Experts of a small language model.
Training: a variant of SOAP for the experts, 6492 steps.
Below are experts of layer 4 (counted from 0) of a mixture-of-experts language model. Rows are named down (a neuron's output weights, with its number) and show model dimensions 64-95. Each number is 200 + 40 x the weight over its row's rms, rounded and kept within 0 to 999.
Before each expert's rows: "comes before" lists some tokens at least twice as common just after its tokens as in all text. This comes from a sample of Wikipedia text that the model never trained on. Tokens count by the router's weight.

# expert 4
comes before: " |", " |\n", "0", "1", "2", ";"
down0,209,128,285,113,136,137,237,198,147,325,266,115,234,213,121,166,181,231,166,201,251,202,230,212,170,161,232,203,173,190,243,237
down1,196,234,163,192,190,172,195,211,294,221,254,174,191,201,197,145,174,153,186,210,244,179,202,176,143,130,197,176,194,273,240,140
down2,176,236,199,265,174,169,191,175,272,229,186,255,184,214,220,146,236,153,153,213,260,168,213,215,199,254,229,224,251,219,217,232
down3,179,242,178,223,214,136,183,200,248,254,242,188,257,187,143,144,233,134,286,168,185,150,116,185,213,197,250,204,208,210,247,217
down4,216,229,252,194,194,225,135,167,195,180,128,156,203,186,143,199,179,202,254,221,156,184,224,247,252,189,245,211,176,228,187,168
down5,175,167,247,149,163,237,239,233,201,236,210,176,202,170,240,210,196,278,215,210,190,165,293,220,247,297,172,244,219,145,225,270
down6,216,240,193,204,198,238,134,179,180,179,210,221,230,126,185,250,174,207,249,164,102,179,180,228,227,265,187,209,214,205,212,155
down7,155,162,196,179,119,229,216,226,183,273,218,267,212,135,236,150,212,149,265,108,209,166,167,238,207,220,168,193,177,265,189,196
down8,240,215,214,180,233,135,213,158,178,155,232,205,192,191,199,203,202,201,253,200,209,147,176,226,281,205,248,229,182,230,224,182
down9,229,272,213,204,212,266,240,159,188,184,205,229,159,233,233,150,215,183,224,208,162,167,144,221,161,171,249,193,253,206,163,201
down10,167,184,196,177,98,161,205,176,197,167,135,246,322,262,204,181,234,193,185,163,225,249,147,213,230,214,178,193,216,234,205,147
down11,177,178,194,164,226,206,163,171,204,114,189,180,240,227,202,144,202,215,207,248,191,230,187,167,210,355,186,151,158,169,231,190
down12,175,234,112,191,213,234,139,196,188,253,215,195,293,187,221,245,205,200,252,194,198,180,191,224,206,142,209,209,201,128,204,172
down13,227,255,247,172,158,246,133,178,242,234,178,271,263,153,146,149,159,170,222,223,216,115,192,156,212,174,224,250,206,229,249,128
down14,266,244,204,258,107,217,192,194,221,233,227,219,212,178,209,219,218,249,242,225,227,289,177,206,188,221,242,165,193,224,195,193
down15,207,290,185,137,253,266,240,204,238,229,177,174,276,182,258,213,155,230,175,194,208,213,170,244,163,155,80,262,240,252,183,201
down16,221,175,246,207,161,184,245,197,141,206,214,158,124,177,172,258,234,187,207,154,188,185,260,176,159,196,207,264,173,230,162,233
down17,213,185,121,130,219,111,249,184,196,195,337,220,235,153,144,154,250,185,196,230,154,230,98,254,198,134,168,164,180,194,230,217
down18,183,190,129,260,208,214,267,218,242,147,293,236,159,175,244,193,231,197,199,159,224,177,194,140,258,194,223,168,211,154,106,179
down19,189,179,195,229,149,189,171,227,165,161,236,182,168,198,166,210,213,150,192,167,109,229,185,276,196,210,254,174,185,238,268,191
down20,225,386,140,262,235,161,248,186,205,229,185,194,219,208,278,190,159,239,208,167,194,189,252,199,155,205,156,213,173,275,233,241
down21,202,200,216,130,169,184,287,197,197,230,168,154,264,192,262,165,229,194,171,237,209,169,244,147,181,162,206,205,224,205,201,184
down22,213,181,232,187,283,179,262,232,168,211,232,253,73,142,180,213,235,193,244,248,142,80,288,206,180,258,177,246,177,203,185,191

# expert 2
comes before: " of", ",", " in", " and", " to", "."
down0,126,188,216,118,213,184,224,194,261,187,316,225,185,191,248,173,164,200,223,192,117,162,186,198,225,167,192,230,210,148,182,216
down1,202,180,204,279,252,189,211,253,181,234,208,201,169,195,227,253,235,238,217,199,259,172,296,202,187,266,198,218,253,214,122,153
down2,169,225,201,221,124,174,184,234,178,175,178,248,186,161,211,165,279,205,192,176,142,160,135,177,212,312,232,194,171,196,217,154
down3,266,154,241,110,204,206,179,293,156,207,105,212,233,143,201,187,175,217,194,281,213,199,224,188,213,199,273,244,178,184,100,232
down4,181,249,158,230,162,183,274,150,183,137,208,208,246,215,205,192,243,232,203,218,212,203,221,201,174,227,212,176,178,218,219,203
down5,190,208,193,238,201,186,194,163,169,186,217,249,192,213,154,213,180,250,211,204,160,216,231,263,207,265,161,215,210,190,142,208
down6,222,172,210,148,194,201,191,205,230,223,248,282,222,193,215,188,205,206,192,186,279,178,211,205,194,232,174,242,228,133,177,165
down7,195,294,238,228,165,251,197,238,170,239,203,222,159,230,133,170,231,186,195,180,169,197,180,245,147,182,167,226,216,195,189,132
down8,263,153,201,226,230,232,214,247,217,215,275,154,160,165,211,134,263,222,265,141,248,187,209,223,141,192,147,257,180,173,156,170
down9,99,179,138,189,174,187,184,226,170,165,150,243,144,205,275,240,141,156,161,197,207,166,175,293,236,198,210,158,137,241,143,196
down10,224,146,169,207,232,207,252,197,271,180,215,232,139,204,219,263,179,225,218,198,247,239,195,171,173,188,188,153,212,191,230,194
down11,228,151,229,171,147,134,176,173,148,220,213,191,198,249,171,221,180,251,233,182,193,226,228,168,328,149,189,207,143,189,154,243
down12,197,246,264,166,154,201,161,215,196,178,204,130,230,218,189,230,176,191,163,266,262,233,229,195,216,194,179,184,148,276,215,146
down13,203,217,102,202,128,184,218,231,182,209,195,245,201,230,221,172,170,187,223,160,237,238,193,233,124,199,243,203,231,169,243,226
down14,189,221,138,167,137,195,278,267,174,135,232,219,284,152,207,183,220,208,210,129,254,246,149,273,185,219,220,228,232,222,209,208
down15,175,217,191,142,178,152,239,192,254,192,226,178,269,232,176,232,217,239,171,162,178,213,151,226,157,167,215,236,168,225,142,217
down16,186,226,205,286,195,180,185,250,210,166,223,214,146,179,178,142,234,203,201,275,238,146,199,274,155,263,223,249,215,243,193,120
down17,242,208,198,176,266,157,207,128,288,236,217,206,177,232,216,235,193,140,121,205,201,145,155,226,159,124,202,172,221,231,190,235
down18,216,264,193,224,159,205,240,181,216,153,185,215,179,266,207,232,254,216,175,199,239,187,251,219,84,136,272,268,199,198,268,262
down19,227,230,215,79,275,170,259,151,181,146,179,238,245,133,197,271,157,272,209,247,232,194,148,166,259,252,182,221,176,237,200,214
down20,225,115,245,179,257,166,244,177,194,223,251,166,158,189,212,174,126,170,240,224,172,221,223,150,233,152,217,152,156,157,298,148
down21,135,243,167,199,184,212,190,174,163,146,203,159,268,150,183,253,223,145,142,181,166,191,292,178,252,181,194,191,139,269,164,208
down22,122,200,200,179,162,180,143,202,210,110,196,236,193,191,130,238,255,174,203,65,229,191,176,182,186,235,192,144,137,261,254,249

# expert 10
comes before: " ", "–", " —", " /", " USA", " team"
down0,248,187,234,193,146,245,145,258,142,103,266,163,233,230,220,230,134,362,173,175,183,158,217,202,128,226,231,188,181,220,192,178
down1,176,151,126,199,150,205,210,194,220,204,260,210,239,210,154,144,135,205,192,210,169,249,250,250,176,215,103,155,179,133,213,254
down2,178,144,140,202,230,241,132,194,211,241,227,195,187,193,151,213,166,191,243,187,135,169,211,212,220,174,178,217,191,177,266,207
down3,198,200,242,122,196,236,103,216,222,113,161,188,271,244,253,239,143,224,119,195,196,216,180,136,199,151,199,191,208,250,208,185
down4,156,177,103,170,167,155,187,178,202,200,202,184,261,296,202,200,201,195,183,220,235,197,246,226,163,209,244,177,212,180,227,195
down5,130,174,210,201,185,147,213,235,141,150,126,297,280,190,167,143,243,155,217,214,193,187,143,154,166,222,211,162,165,237,179,188
down6,164,185,139,240,178,200,143,152,219,204,193,228,182,262,200,181,151,280,182,198,143,222,167,164,264,255,199,145,248,178,212,229
down7,263,307,251,170,211,253,210,204,226,207,189,206,217,143,196,211,158,242,282,188,240,190,146,171,227,141,190,175,158,231,239,167
down8,219,248,199,228,202,169,178,159,183,166,158,133,115,254,161,171,159,250,240,166,185,215,218,225,176,161,183,217,187,168,142,209
down9,182,214,265,178,294,201,180,161,182,188,249,183,238,237,245,159,261,95,121,182,165,170,279,240,115,179,196,232,190,163,179,218
down10,201,203,227,215,184,159,177,161,177,182,241,204,106,150,185,135,227,203,196,233,194,124,174,247,166,213,134,244,208,241,251,227
down11,205,244,192,180,238,154,212,303,246,200,305,195,181,201,222,187,206,193,236,247,122,170,216,169,196,233,221,139,230,166,184,150
down12,160,210,194,216,130,143,163,221,152,138,334,253,193,190,220,196,210,182,223,193,268,208,140,248,170,213,193,214,154,167,175,180
down13,264,153,190,197,186,280,128,150,174,225,123,181,204,204,206,197,245,162,196,185,230,202,157,203,132,187,127,151,236,221,231,200
down14,264,173,227,207,218,203,158,177,176,187,181,240,217,271,213,198,177,239,268,301,203,164,220,153,242,266,223,190,177,184,199,171
down15,186,158,197,264,230,184,154,241,244,203,232,217,245,276,248,279,252,222,182,200,234,175,163,267,158,161,158,148,163,219,156,267
down16,261,241,180,187,211,183,225,265,143,147,206,173,166,197,159,173,279,214,216,218,233,192,200,176,228,234,200,196,287,193,218,211
down17,196,180,191,140,225,249,315,167,291,215,148,167,253,140,260,168,167,267,218,195,140,227,195,117,180,238,202,137,323,134,219,183
down18,157,150,217,186,187,211,185,180,103,173,224,217,150,172,272,194,194,154,196,139,205,215,144,239,172,211,177,191,257,219,225,249
down19,172,248,250,301,223,242,249,231,177,220,258,239,225,196,237,217,218,247,222,254,263,158,239,197,195,285,265,155,217,260,106,221
down20,183,187,215,156,150,117,210,155,278,128,163,187,176,199,211,232,214,193,140,203,198,222,131,228,191,200,170,129,126,192,206,201
down21,211,192,251,290,258,173,199,172,176,188,241,158,296,216,177,192,228,201,136,173,195,184,200,250,111,149,185,177,185,159,174,253
down22,223,188,313,259,228,164,259,209,178,182,281,157,235,164,175,163,244,208,187,240,123,135,209,213,228,273,228,225,187,226,202,234

# expert 8
comes before: ",", " and", "\n", " (", "–", ".\n\n"
down0,223,190,236,264,126,180,194,207,167,233,209,137,259,216,172,219,226,295,153,190,204,241,234,123,198,206,187,274,159,196,217,76
down1,193,180,181,191,174,196,164,223,251,163,202,80,191,245,210,152,234,178,193,140,235,174,174,198,200,133,156,246,248,165,280,193
down2,186,247,211,251,241,206,199,193,244,182,221,215,226,123,229,195,170,257,212,176,302,178,231,266,197,177,156,110,212,204,187,179
down3,214,220,217,206,200,188,182,212,191,181,271,171,188,179,269,204,252,194,239,209,150,169,236,264,254,125,219,195,212,173,247,220
down4,163,97,223,199,233,217,112,212,221,143,300,260,167,215,175,223,210,208,209,235,174,261,210,171,165,142,269,186,189,166,181,191
down5,194,234,164,198,245,200,224,141,208,112,156,248,200,194,180,208,235,169,180,265,210,270,173,176,281,172,270,154,143,191,197,156
down6,157,188,216,226,250,190,206,194,143,242,285,149,157,100,146,249,144,184,201,187,255,252,183,214,230,225,208,220,233,210,175,199
down7,298,140,172,190,254,220,244,213,150,251,183,199,208,192,249,234,161,188,206,177,228,174,170,196,191,125,194,143,186,194,246,183
down8,170,173,183,205,341,216,191,188,279,211,189,198,284,193,223,193,226,231,221,237,216,94,152,202,163,148,206,158,157,232,248,181
down9,189,191,251,206,215,151,199,197,205,176,264,238,237,242,208,212,234,253,200,190,148,219,204,185,138,201,217,281,146,198,197,199
down10,195,234,164,200,177,209,143,174,296,227,231,219,150,206,181,138,161,254,188,221,179,249,169,113,161,199,198,131,185,171,196,175
down11,187,189,194,194,209,173,192,220,149,223,179,236,216,173,135,170,221,204,228,189,218,205,264,192,143,204,267,251,228,262,203,204
down12,124,250,229,198,163,213,166,298,197,230,150,156,168,218,162,205,222,136,254,196,219,210,166,218,109,228,210,199,242,184,201,272
down13,215,230,224,130,225,262,151,254,131,253,218,162,302,267,149,218,133,205,196,236,220,244,199,167,209,190,224,195,157,208,177,156
down14,207,185,108,245,208,213,199,198,214,263,186,173,152,212,252,186,229,260,243,192,219,264,230,163,173,218,212,148,185,221,219,138
down15,241,217,202,155,147,208,218,142,172,182,192,207,187,257,204,220,178,208,203,228,206,232,190,258,168,205,294,197,175,180,294,137
down16,128,182,121,239,284,215,240,130,176,196,225,243,224,226,159,227,217,173,185,230,229,151,258,173,240,244,176,183,180,252,183,145
down17,159,223,156,139,218,202,160,241,198,168,241,207,145,246,123,245,157,191,158,187,232,118,197,197,204,251,257,178,182,162,198,178
down18,178,140,232,244,176,196,251,142,178,151,209,227,228,249,231,284,211,198,120,270,147,258,236,253,235,198,190,159,251,286,182,224
down19,133,169,111,240,142,176,176,252,241,191,217,180,204,243,196,197,239,240,168,210,154,181,210,266,215,173,162,167,240,214,239,170
down20,236,187,226,210,275,159,288,172,235,201,126,211,177,254,219,239,137,209,144,216,242,106,132,188,229,165,200,216,176,285,218,200
down21,279,180,243,169,215,226,219,192,193,278,221,186,145,206,244,144,223,195,145,195,154,196,251,240,182,209,238,142,201,167,215,241
down22,182,61,220,144,181,174,128,225,288,177,220,151,276,187,190,213,185,232,180,222,227,276,228,121,208,155,129,147,200,200,226,206